From a checkpoint of a small mixture-of-experts model trained on Wikipedia.
Experts: 224 SwiGLU neurons an expert, a sigmoid router.
Training: a variant of SOAP for the experts, 357M tokens.
Below are experts of layer 2 (counted from 0) of a mixture-of-experts language model. Rows are named gate (a neuron's input weights, with its number), up (a neuron's input weights, with its number) and show model dimensions 0-191. Each number is 128 + 24 x the weight over its row's rms, rounded and kept within 0 to 255. Numbers have three digits each.
Before each expert's rows: a language model's description of what the expert responds to; "comes after" lists some tokens at least twice as common just before its tokens as in all text. This comes from a sample of Wikipedia text that the model never trained on. Tokens count by the router's weight.

# expert 7
What it handles: Range and score dashes
comes after: "6", "1", "3", "7", "2", "4"
gate8:136139107143136109087104147132086120155063113165148147143107120107144128096121155143124128099182132132128153109128084121098135123089130103163127157086106128162137135161150094140093153139136139115135120164126103150168129144125137121112147119082148149181112128189155116098126106077121090128141147160092156165141153122159132114153110098092087118155146120130121133154126109129132133128158110137123135085154178106140161122131098131165142100169172141130080102133106108121140136151099140130159149128134138127135175151147163117127179150117144149165159166119160130103121163122132138112
up8:141126130123117123174151136123163115124144120152085090098162151131140120166136111118096138164102142110144131152140158139116125125128113107109117088122115117140121157100064173112107114121083131136103107127134141137122152089115124091132084118172129129102135133107087098153146123175161159147102143096145104119133087123111124102154133111148133110125115159167142127112134166128131141146107133106112180174105110111099079112125160097130114135063083101132127102137132122144112115106129138107094140043098125124140133162146148086112094086128105140100103125106146137120154111187121118136
gate9:139118124152126133078112097128198118089123162124111126120130164133096134111124128104117129120136124112146158114139116120145120119128093110130123097136082163157148151086130129091175083137113128119143157163101139132117132154107139137105135120119170188119137111136089135143141116129155119138138125195122120147181124118102139124120076075117159113114158132133103128113148117140147134092150131149139138084172138118089169108126124150154169082117114109063119126175101120149116141136154126128119144128100103119165099141155127116068102158106087131157126122093134114143155112166086109136
up9:118125110091143102134089123114136116078097139182097144122124110191134169106120100130130125112140122141078101104116127148122094133137139123129102118152127159107108140051121113116128099087150129103140116097120109121117105149122148152101125132122066150134106125059125137093132123119136099101124104138166154115140160111179137104125101123084147111098093125138098138128132133136154124159129147131124141166132133146188113109126137107102112110087091108157128159126057127119144118153135130087143135146097176150125140141107150130121159082150159130138113124144154160142146094158117159132

# expert 12
What it handles: Main verbs, past participles
comes after: " was", " to", " were", " he", " is", " and"
gate1:121074101132118110151145055126126124079142123114101145152160151162146112098120094085114121096114104173130155067126127115135149127158118174082106114119093120172157155124094106122138104140137156117127131102147120114099108148107148116106105139105134142114136122131123134151137111128095109112108158174148166111134153152110130123123104143134143132106072152120155121090169144124117105084122092154102108098117122161114099162132077118148149155141120158155118087165148159113098167164143114103130144120106143095115082107113116123131124119110117163125107128124151156126082169140108097124
up1:121076116093126128160151158139121126160143103141121119089096113134154122104117150163134115125107110147149157128110110138153162146121126123124109136132150130094145175105150131177135110083159137128135134138102165155145120095126116137121138104107147170130141126134176093129083097120116113047105100100181127190163137148153086152134161123107113137098147187125149148160106160122104159139139131120107139098162114112097134107142140119134153069118133128118152113103129152120115118123109135084144106116136157118116137147136147163150111107124144200125120076113135116175114149157127123136
gate2:129165178122117170148070151104121137139108124112140129159128096139138157142122143140142152135175148141115116129118138133097055114146132145137157131117104129120093134159132122105113115073158128187163110126126111116138133102128129096139123180139093190129104136168121156147156152144130120151061119155136113124154156118111130149111137087139118131106134141119134150122131129117089140159148132102146143150096107110147145160141082149139113100176132105164104172148143135124141080126113098110132116128100162148145096125139137186143157113169162107133107168155172135153148111131164138132
up2:137149115104126123102144146159118102107165147125127120126145130108143105099147115123106130116105158105151123128127146100137152085097120092127115106138145125103149108093124146125156202149118104110110130128110164102109114149123137174125118046127149069087142118103159117105125079107121144072166170119078170112108143090163096133132112129092111116138168070149152128147137137123153119160059106129100103136129160173132128100157135122095123134105098128098121125164138123129115149125158124138113134113122099141109159116117106122129096097120127135107156145088145105130103138119129172127

# expert 24
What it handles: Ordinals and rank adjectives
comes after: " the", " his", " The", " a", "'s", " their"
gate1:141124190112119135108118097141126111143107120138138187151141135151135135140197133090134123187128144151098131128130138159139136158140126108109130121117111121136138114144099139125155100101158143131143119141167128139116114130088136061102107081130098168107144104121155136097107137151073171131105124090150156203154117102129109112113193139140140123141155123139139121108108138101083146118114121125093138168115129126148136156165147143143171161121144137116203115114110129156134132127126079146139120116097123145124163104122144160091125116157114083134128117157102118122109153110093120125
up1:133114130158131130119135134114135125111143138112152123129121148126071151115109077147162135130138122110130116098082130163129122101127117120176120122131142157140151138106142119148143114162108120104098113099117097118118145160155147168143155111126128110177096129139105098157109140068120142103181136156120122097097157154117096103175111139115142120132102122112137125099119125087154127171126135140140155102104130202118137106076114184099046123118127119117096099088130082131135120170136145152142107107176112094100129107141127115174140120103136151159124135110119139132143069128156128109
gate2:148122169110103117145137163100111150155074169108129155147118168170158149082102121150116097113116135133110081159136152092117120112128110103093142104114149133128119130103154154118107128131140113167113144094091174125120095104130169138155125157132116105138175138125080125120103119134162108149119110131127107111092117149132097114149117130127084157128151142116131124101160133153131129117147107124097122154143135105132122115126096196179072098188135125105124103152147128121100125124110138128139121159108142118133143121125142118099155160162108104135172163137144116174153109075193131109
up2:169148143115106140130113175146101160103069134121119152150111161173127130109095112126112113107140149104112116140131136113109104106103120128113139107169134088111120111147169158072143139098094119111114149120085091156139111148138132116110105137136129117161183155164077152151109125121125097138137101158122110150119101133090140130137137148157109179090108113133144117128125112147090145079156110101124151121101130083168155116128074133168099148135129167078152119135162119122062119107111156133137121140104103164127103140128144139131124156137137094147179143133126095145139090111153134110

# expert 13
What it handles: Numbers and quantifiers
comes after: " the", " and", " of", " a", " with", "."
gate1:108165146139153114181085127115096079167160080087120129159145189112168103118123098105097143123146151123128099089161148130090117127129141110131139135114120131111138142126102161118158130080141121111163165146095096119129115137112130126106096116109084105114126123100096107130105122125149078058113133130130132129165152130116077145114112148108118143145114128099128120093123147139115107099146153120164170139148120139160092086104094146161142082117138098114131106139126123111143130154167091123107111102159161166167128124091107154130142128128089100108137138151146138124147138090162149127
up1:142118153098116075118148137116160181104123159163161125113119109113082137143117161147104088114144117179120114180083137105155130136154104090144123128110170144140149122133153114115062146154101130124127081103124130110153109136158106168128132102133130140136111134135150169157144169146130115157137131140123109122087119159142104132119121110121115114097129126182097153152098116107124159118157135132118123119143140152127161110109086104150120175130112175134155134122110124131093142085110185106149148160082090070098140126132138140126065122137147114142112134100120087128139136136112102131
gate2:154120160093107118117157152125135126115134152134130114072092112098155124147148128124134107123127118120106108157165131135123134095104160135118129139056080139108157133135151096130153075160115095111145102137127138115152118112126144154129143083113116112094154170128152115112154150145149149150110139150106163145149120136095137123112146104123110153178111130129146096104182126125160122084171119085157096138106137095112137129107094188137097105158176156126088151122137128107150126144138105123157167099112115113121062138129130106143103133162158138076136122103087150155085138138142137148
up2:099150129170169163126140109113111130138146146097121125132137133167120136125103112101143186138158172120168125096130131108126119097129137131126108143139170155114144082089148125089098100093144148110098150124075079148175127098154155142142157123109130126151153137112125112106147116117106105101135101145177149114106089097124143096131149129090120134140137138132126129148153096132116113156120117158171152129150113150115105125117155103143168138122157111121137136154118172113136122065140186163109132152147100083132138119107103148128122131094170070121135134113170126125111112056153148140

# expert 14
What it handles: Mid-word pieces and blanks
comes after: " |", " Air", "Senior", " Barr", "65", " Gold"
gate0:147176138122124147083145138087110155090133125156139117108104139143138139136125102121136090140144109140107110089118141117128123104180090107113134121127131122152100082138099115105119136093121117103121108152126136161125129100111112125159135156128165076103110165140142124118107130134123156084174121115156112128113128119104163156172133117169132094061111149091131130114095156151139118144061089097174112157184118149126159129138134094110137111134150124177086142143098122135127113112135119095118151132096105115079129137147159069128136127141152112119122181149107101115140146180128137120
up0:138153096120134165125134118104101088118145143137172100135115163136093151119114068141126084158121086160126112095111106126143103106168118107116106134146170111116148083116138172157143140126110126143111152144155136145141149093100114144118142134126104147103133117162135197136152118124090156132102128141159130123124138113098127104097117113116151120131121122094116113149133106154128116143087153125183126176157122114082166101153128116089143149127171147147097155196122122124140108124152147128101166117157123141090110091181146074144167165108116134107130149127128138126142136153126165088
gate1:063113131129116114141133144131117112162124108158143137173134158133147111149110080140111147135099110095137114109124140169131094173139109132171142136133122132107127122080130111107176191123093090130170127131136112174160107146144123154126096149117116140127085066111106091161118135138145142089125122079135077179136105157135175117111138139120124113097121153149081171149163119118124132142136121159152149138125075135113143155130110103098149111116135134104129159096134126130121173110160131128151119096170141109135132093095120136134100108160112124124158158133112086127133172142120154122
up1:162156119125132128125150119140148146104158151143120107077121127127119126110142157070109148122129139144124138175109126117096148112099132112122101138083173114170136135169112168146086100145124149131077152135111140115072111123091134133109172137152153172143158173124125147127161127126125110156145089140102139112108133115108122119110126183092126167162110101137156121137099147130119126143131144130114102143140147115123095141106114156161099161121086123147125122162124131114073087164157067150137148177141127136145097131156116126158205132128139155156123118145129164145121127114157126167

# expert 18
What it handles: Table numbers and semicolons
comes after: " ", "-", ":", " gold", " silver", " Kingdom"
gate6:113174104159153153122130156147136091108166126110101144156131164113159108129136105138123097093124121130158096134123116138136107133192162102131108116118131080146111133113158098142116148094142091125126137162150137109117095100094139085127146121149134135122125150143132130145099128075129110136099176099128136127100164118153136128142177148158130164117164161097127151158141087122116157112165148075126132156126100108137141173138168175127117097140116080135131115057143085152131133154149124140117085103108158123129126167113099131159145116147122129120108117133093093124094139150079101128
up6:133097139100122096112134141106157126179141092122135107085064129161134124131071151151125104105118148135133120132121102120146123125082072133117128132155139192126132099107127132126083111118092123116143105093129135141139146134170109145108095118105153147131139113120137121131161107171119142144163086118123124109108141112127124082128086121132188086127101111140155108095087151155150114168117111132135093110141111153143128143099136106122134121095142128124134121150120147130095145100102125094109147120122074136118117172157132149066097127125135127143151163121126207148160156098140166130
gate7:140151108117115137106147106151086103096143116151113130085152141141146120140091067102127146100135134143135119157120135097137119064149096117125132159132168096153113117113117166127125172110111158132132127159123105112192143126158099132138090117111099085129123092113107092124111123099097165103129137123079125166130132095096129101150110139156133171166133126082176166159077158107110115096143140137130116160163120135149114169119090159110160114119138124117096115138149136103144111197141157109120104123128137136117159126159143134104141091129147118159135148107158119149106145099101123143
up7:166098114132131131082164111159113138143092145121134161148138116158147141119095135112151142188092124150107146162091114106148117113164164068117123118089117096134138126143137110079128103089098147149083162138117121136117142151173096138160105124120125135117109152160068121135100165172110155108115116130132092162116102135139138066165120131142145165087130123156142153136169121127132129113156141127139126176159125122117123139141125183101138136149156078121098124136154119085094109130164159104150141116097135127132152102162146144118109134138117183128137120123134137143123131149154085134

# expert 11
What it handles: Table cell separators
comes after: "0", ")", "1", "2", "3", "5"
gate2:120125104144112113117106090147137179172104141108164101148138135114119078140178146126100074149137120115112133135105158107148110144147113130119099135133146116120123127124121129187070137153117125159136150116116131114125112144163103156180121139138116165094117125100113135135144082133134109111140162127121118116123138134112103109118116153140105130111117174101157136086104140128070120166104144134137157166156170113089145149144112140153095151148126156143119177107117180112131129088150100127148139133105121126140073163162117168139146141129141108151098146157165100131151081114128091191
up2:145119143094134095137080104122106136145113115086103073131143087112141108133141135080123084087132107107139127106126135105133146126141124124140135134132106117143103095122123156199078148150154129155108165124162146119122083123119111147147107177155159110104106115113123148135093086121162105122134118112124133126127182126133111101130119126137105113157126175107124179121158156136137105156145142158118140138112160127064148117129127138136099117132115158158151163110132121135122135116101117119119067129120168136140121167149127119149160135130146135124165142142214184125162106129173126150
gate3:164135064155119142100162122127116096110120144065119130125117108149157111151170146110139147149122121108122107149164127137114148139132173114163161098135149143137078118092115137106124132108113137137124093164133090106144117114150148132117117177143050114160134136131135144126174101107127136102154128108082154120107128113098145097150159126143086113111123133095083102148133118132086135091142136170116102143149121111183143145081147139141107166163134140122140114143090070130108117103110132155112111153138166127177151134115127103125132087123098138125140101138118148127100128167160097132
up3:125168136109117138169146095142121155138139152139098157136144138113111134129112121122128162143116130142112156134156149152118162127126129063152149099108163097148116160120140137078164127124103168097141112184148131162140116056152147091130129117132128116145111113092131134159079153132173160125146138110136129092142105140142124093123131112114143118115140123154185119166142149086085117071167153140153139089135087137092172128106145082161137112115150089142158119115117133148136113114122146123126127117138136114105130117111121120131111157158124153138144166138170167206103120112120131107

# expert 17
What it handles: Digits and word pieces
comes after: "–", ".", "200", "201", " |\n\n", "/"
gate0:151140128143106147085131090116098127121128152112095149114129153105143142141142148126088179103150093079143086146132089120121174094135096140113154177156115139137112106161150104167088112155143115136133105133118134098142177152093075112156139107198103150140115110139154145153129082142139108113105127121135142124124139108073156142148120141159090191199162120126107139137108150088110127085108131105129113136079141123105131137145134134115142157158109133136168141129101148111121146149129112144097106114142078156113130142093149135126130117106131119111105106141115140143097100117147142119
up0:171097110176108131115117173129125102139114122158137129093164138142127094101152078124150110133123113122132158136137112130108089065131111121124160152099151151137154086116130124144163161102133161137112132108138133139149095143174154143122152115162126145120167119111130093145143146136137102129148126143132120105159116087149161157103087092124107127105134137142158136116113076108107127128133129181171087151172138114107152114120134140106100104106183063105098090128150143097178140116145075155129126120109139149133164178122114139144111150107108132126130115137112152106174147143159158129
gate1:127149146116142131125146104148164063167098092108104169137150136134154115109112042113149152129128087121118114130156121101143158155159125175154136122146119091110168101102132145145133142136158112145082166125119143139139131159085121108103105076127146172124148163131145094122120159127121100125140138154116123125130152151125155167127058158123140098133124137114167141125153105115151127132130138147123111139138138146129144097125096165146175086094125120102113131120147153129158125133151163164161126092188166139161116097141131141137155112137142086117162162106119098095116137137130134136
up1:138134160142125127141175134148141094115091097112150106127124127113153097119124090107148122100112123114120138134136159073101173155166101144150136114158122078127169118117142139132145131148130112131094158164139167143124118127097141120132133125157138137065099136109119087154131141137149128123121144152127150138141134189114156133166083151089129147161128093124149146100166109085160086164162107132153133145154117142175163079154124128114168128097097131119122108109138158106149117126178112129137118106162126144160152100145108159133114113162122075097143153134093097103084131162133129143

# expert 29
What it handles: List and section markers
comes after: "\n", " |\n", ")\n", ".\n", ";\n", "==\n"
gate8:120090104139126108110124116112152125088156097110126085107137161100116114132147122145089131100154114102137094116123146118103166088184143136154176111146090132105139159121124151100117144104126140123135064132174187160089140134124115168109140136078142161132137111133158129101176077088110163117112146140094111121103140135135125110140157121131138098167160110109144132103123187125141116091096153092122102128121178151153181151141130106118112155177125120072116122123130118109151143108156122137094125108102139119134133173120139107133128138148140172105110112116138148140155135140117137150
up8:101080109119129133121165102131134093084126160128141119139152154116113116069136133154092094102116092087122087114129114114128161101146145110144191134144130150140144146155147109104118114092134149138085095127166118143107118145144105136126175137117134156136152133112167109097147069076127148165096156133130098113076144110145151144147142104155085138123171101107139108112158141148148114123137163124115113148115146157151136106113127067139151147146112116082101118102159102124150139135141140131106143075079169148125160147127138120097146133144143167117109146134132136123177143137092124128
gate9:135153145071190133171149111113102153101124112108090155130108157120092115159162114129139093146104164101126126115129154148093147171154107133103142121156078130127115144184129148098133188111118116153118110141142149127116112108130138098075105124129092132098112162126138139103104118137143133115146141072121135170098126148105127098140138147155079117115142145134116108165105088153101126124146127172098139085157163117087165120079124138141145118109142099109092131105182146151133103112111123115144086112158137106137093093130129122129123151157116102166113120129141142163101127143139133140
up9:142094161141122110117141116128108104135093123122162127149172119134123133101111152124150113142110139154120134135123104152145129139110178133148161182141167139121171099138174079151123112107170125110134155141096143076100110123117114096146160118121151126136094107113108123123146155141117140075143161154115162188155097124066154064098117115153135173134128111110129143158129111118144122111133156116140090116145098151129046112145151128134107113125104103138126171174096104105139160154109114163138147119124157162137123134154132148110169147131107127122150115155101131118161118095119114100

# expert 8
What it handles: Month names in dates
comes after: " on", " in", "In", " |", "On", " On"
gate8:153167150114086173114143132110157172143139116113107122166133151145161115147154106112143080089142149151138137114115153098126103092128128141129131125137138114120141149115154143124175082083124109134146102105131086106137114128099148128089147125100105140117069103142180146094160113136137114145140116130083147111120111136149087160114130145165134095152153114087089127078107136133123131127129159106123120141103168129141139124170140183060123162174157142098142107138125155132101126107118099128139073114143110151132146116164146144155146140142173162129147124086156103109146112128147110135
up8:106086106120170084146103138146114098111124140128141120121109106128107119101115118131116174169089134100094103144147107155119161152125099118139112115134146130162110111098118126144096158170118143142108122130138170148111162122110113113190124152161128139147185130139095112168096128141120132133122146137167102146136112121082174090130116101096136136097126145171166132179128108125141107119141102161123147147138079137138127119095108105189131090107103093154110129120149094137118114135151153144104199126106164107142101113110130124109102101094099109124118144176111145146121172116111159113
gate9:136135139122135163102132117144109170111144144109133102093119146166109145128109116112141162097085136165175129145146139098072130142148096134102101074079115097125127124128112146135144103144095188114114077114134140160112127140128159136150141110113121120088114122135122194135142131102120135118150148137131184146133118119149100111154134128152105091121121110159192070134109145118114164114141154088116138169154146129137131159131162100088112111153135144126098172138118134127054137120120144122097162149095090124108156103144135136109103103085137127120117139128156124168123098125100128140
up9:092116120130099113133137114112144110144086111128108108176127124100161114134144152163148092149183091093106108108114100146147110116104112138152164173136114159133143138137133129123069138117161093143131167141123099105150144141110106162124095140155126147153140141124149066121115131175158150132099130112121090135149140171078141165109121122107131173113110155120074163137146091143130107116087096108141107098128103123150113075144096179141142115103093103127149092121124114127169118140115103127148128112126164139132089131108121141153139170164131107109143093129113129067115115139149148129

# expert 6
What it handles: Common head nouns
comes after: " the", " The", " his", "'s", " a", "The"
gate3:129094118130114142141136128132127131108152108110141153129141151151117118105124151122107152154162124101126117101153131115105144107098087140129087113089127145120135106140087121088144132097171180172129152147144101124111096109132139093141162143118088139150104114120126162084082141082108100119164183168106132117146109132124132169174155148108113100134138150139154098137119116175142161139103121143110109122157107118130124144099080091113120138135089156145110104157114170099135136162099111102103138108130123125118061115085090150138118145121136133140160159155117189086125122083155118154
up3:119146128116125125126095136137120130106141148134112176095127099120132118111130096102120103114127143111123078140154147144138144143110162140164115125150156119108130114135131125143112123125126155127158107140132088132138132141116093101126167121132110158151098119098135145143161150143145115111120126124109131122100148143143080091132089093125156160151156145092149123157163123084121161162153114110163124156088205122130191173151101084158107121124118106094136138084100080122088127138121176153141125159122119096099135132109151086139154104182106148102121156074126093118109138101113185110
gate4:091153131134121076083087143109106165116105127109099144145149109100114150088128150134139119111140071138143141133167127140121156126127128121156154148149122137087169100124133156154133138122149105139139097113095126119131106120116162177147108161137136133141108121150167107144130133137152149130119187130123177116179131147166106106118090095127128119114128101159128122130110136112125082115103057116134103151166169160141106136131125178125131146124142100096089116124156162124176111088141118139160109155101124102146153125119142103148117103151146143117159126119178154139138066112097083122
up4:135114090159144097123129136130130117124098077096099165138118113101150135062122143118107124133142113093146144102130130129106128151066147139144177169114115129160145129115080155105126156106115109146113114151131131107090115122135138157147129135088103146144116119087118115111120141165166106149153179128120167148150121178165153100133151120119093157190127105124132129154174182131127105099132085094108083139126141120152090119174134148075118123127144122095124143167088167137097117104116151108120149135150126096116106148130106138130124118124136142106156142127127198130122133146119124145

# expert 26
What it handles: Stats cells and units
comes after: " |", "200", "201", "202", "pr", " Clem"
gate3:096094083121168171130122119162120130139167151138117129137098129093147162123090089158093095152127125106140123143092101130158073119125109157151113115127079138150143117137164104124112110135144156154111133101134065158124142134130140130106105103114118125146114149085141061095143132172091149128130115144099137128155162121195126158155106102100157137158128073109149143158138138110137113154138156121136127135143114147119133070164152129149153137124141105109111142156097129137114134116112106132083145119050152141095125097127128090147138116120140124135153116181135118098111126144122132134
up3:129110140123138120112103165153119092129105085125105137132169120102114149099147067113158119165085164114143143149057138146133135130109149136096118123112116124120177139077118108117132078127172121073155096121101145128109145126118091120104104127118121110143131117115126091113117110128121145157124154082095088136127172074174145149122100112108132119172118070141141143122122131129176153103136127109132167120094129168129125104165096129155171142160111106106122165119154099179132115151157084154118094131135132102128134175138144150121122138125128128109114123127128142113085122148110148132
gate4:111113124088154111141159113119137112108177144123121117106150143195088137133112103120085124142141115127123147122110121110110109147141120188142097132140110091151177109078153135094119123127150091135146064102108113141111122110129122108138125134150139118147119134116115118120091111158121112112152101162132118132143120134152158082145095142169119193117133156120111144138115154173114137110082114122119132129180119103125105128109086118144139135112139129119138163147148151091133094149124169100097121152111149133112154095115147107089120156085129177115117122120128136067112123198106107178
up4:106100110133118130138114066105117121133134123112147108132142065064141139151177144125158092108134136134117104136112130150108161141164190100160128128109159134140077116152129142169142109135124130127122117092154128128144120110121073142155182123166168087174138133161125148098146139143099117133112145132124159138161157143124127148138077134141104113159111147188137155127136152078171100120107168143120137085097133166127152157119135155087139099117129133130124087118110129107132152118178117131141155088137111122085131098135099137132169099144104137148129101136135111123124107137104128112

# expert 22
What it handles: Countries and nationalities
comes after: ",", " in", " New", " of", " the", " United"
gate3:176078107139121129141105172149146141115140160094128080122125100101160115124073121105090136127146115103095134173103145129118136109145138163142144141124132160083139140166119092128128100127098114131098066130118118112136137168085131098156100109124119111167180163131132097094126129118145102121151140109138114121123152128155123121171145141154127118119084137130154142132124136165172152109106143143099125128177093123138079150142136110110138126090154134135141120126135096149088130187123082146141121114155136144096114140120109073128142098132125093149114134124126156163169155127144188106
up3:142161135099149135154156132148129093115168142119134125111139111147159140145136118138127157117119101159166119141119153163149134142117089115100169101135149134143113130103150171126112150114100137115144108108123106154145137109117110155077111111135154126105081146146157137126139149134116167140094142182144107144098113095154075172117152131127096120093149169144127187120137090146080096143132134145131124165164118146152086092117160153107165137142153096133093145106150097153142111106135112121087143090114133118153095133100144096099094070141151093182081113129115119120108116115134127156
gate4:138108159158187118122131159171160192115177129115104145138129119133119114120111100106136160135121127111135150131150131121103125155146131155152114118146118099146147104181099138115120131141110144109105100116143081153109153162089112135105118129172105121140102119118159097086171116115131131105123127145078098119132133099123091208138162134175145109094169126157120120123156081141076142138128108149123126110133112155119122127110116140140123112143108107152171154145167144147117135133137123167114082130132146113128094131120104116110110093174089137131093194105120166105109125095127122144
up4:138110133118135139133126134114131159104123116096078133128144164085120094168142148127130116131135164132138154124127149114112140132121136113133135105113125096128137117188065148118151120129132137107085124105154073147113159148088141186170122128142088083107114135131157110123123140126148163083111127157084119123147131112120094168132127155155129085111144133151117099140156080127110125089118097113114117158134119159142137116097125103142131124098113104117139146119090140154154113117177165166121122125131149074158090141119101118115116103168168097122087134173107137072110097117111072134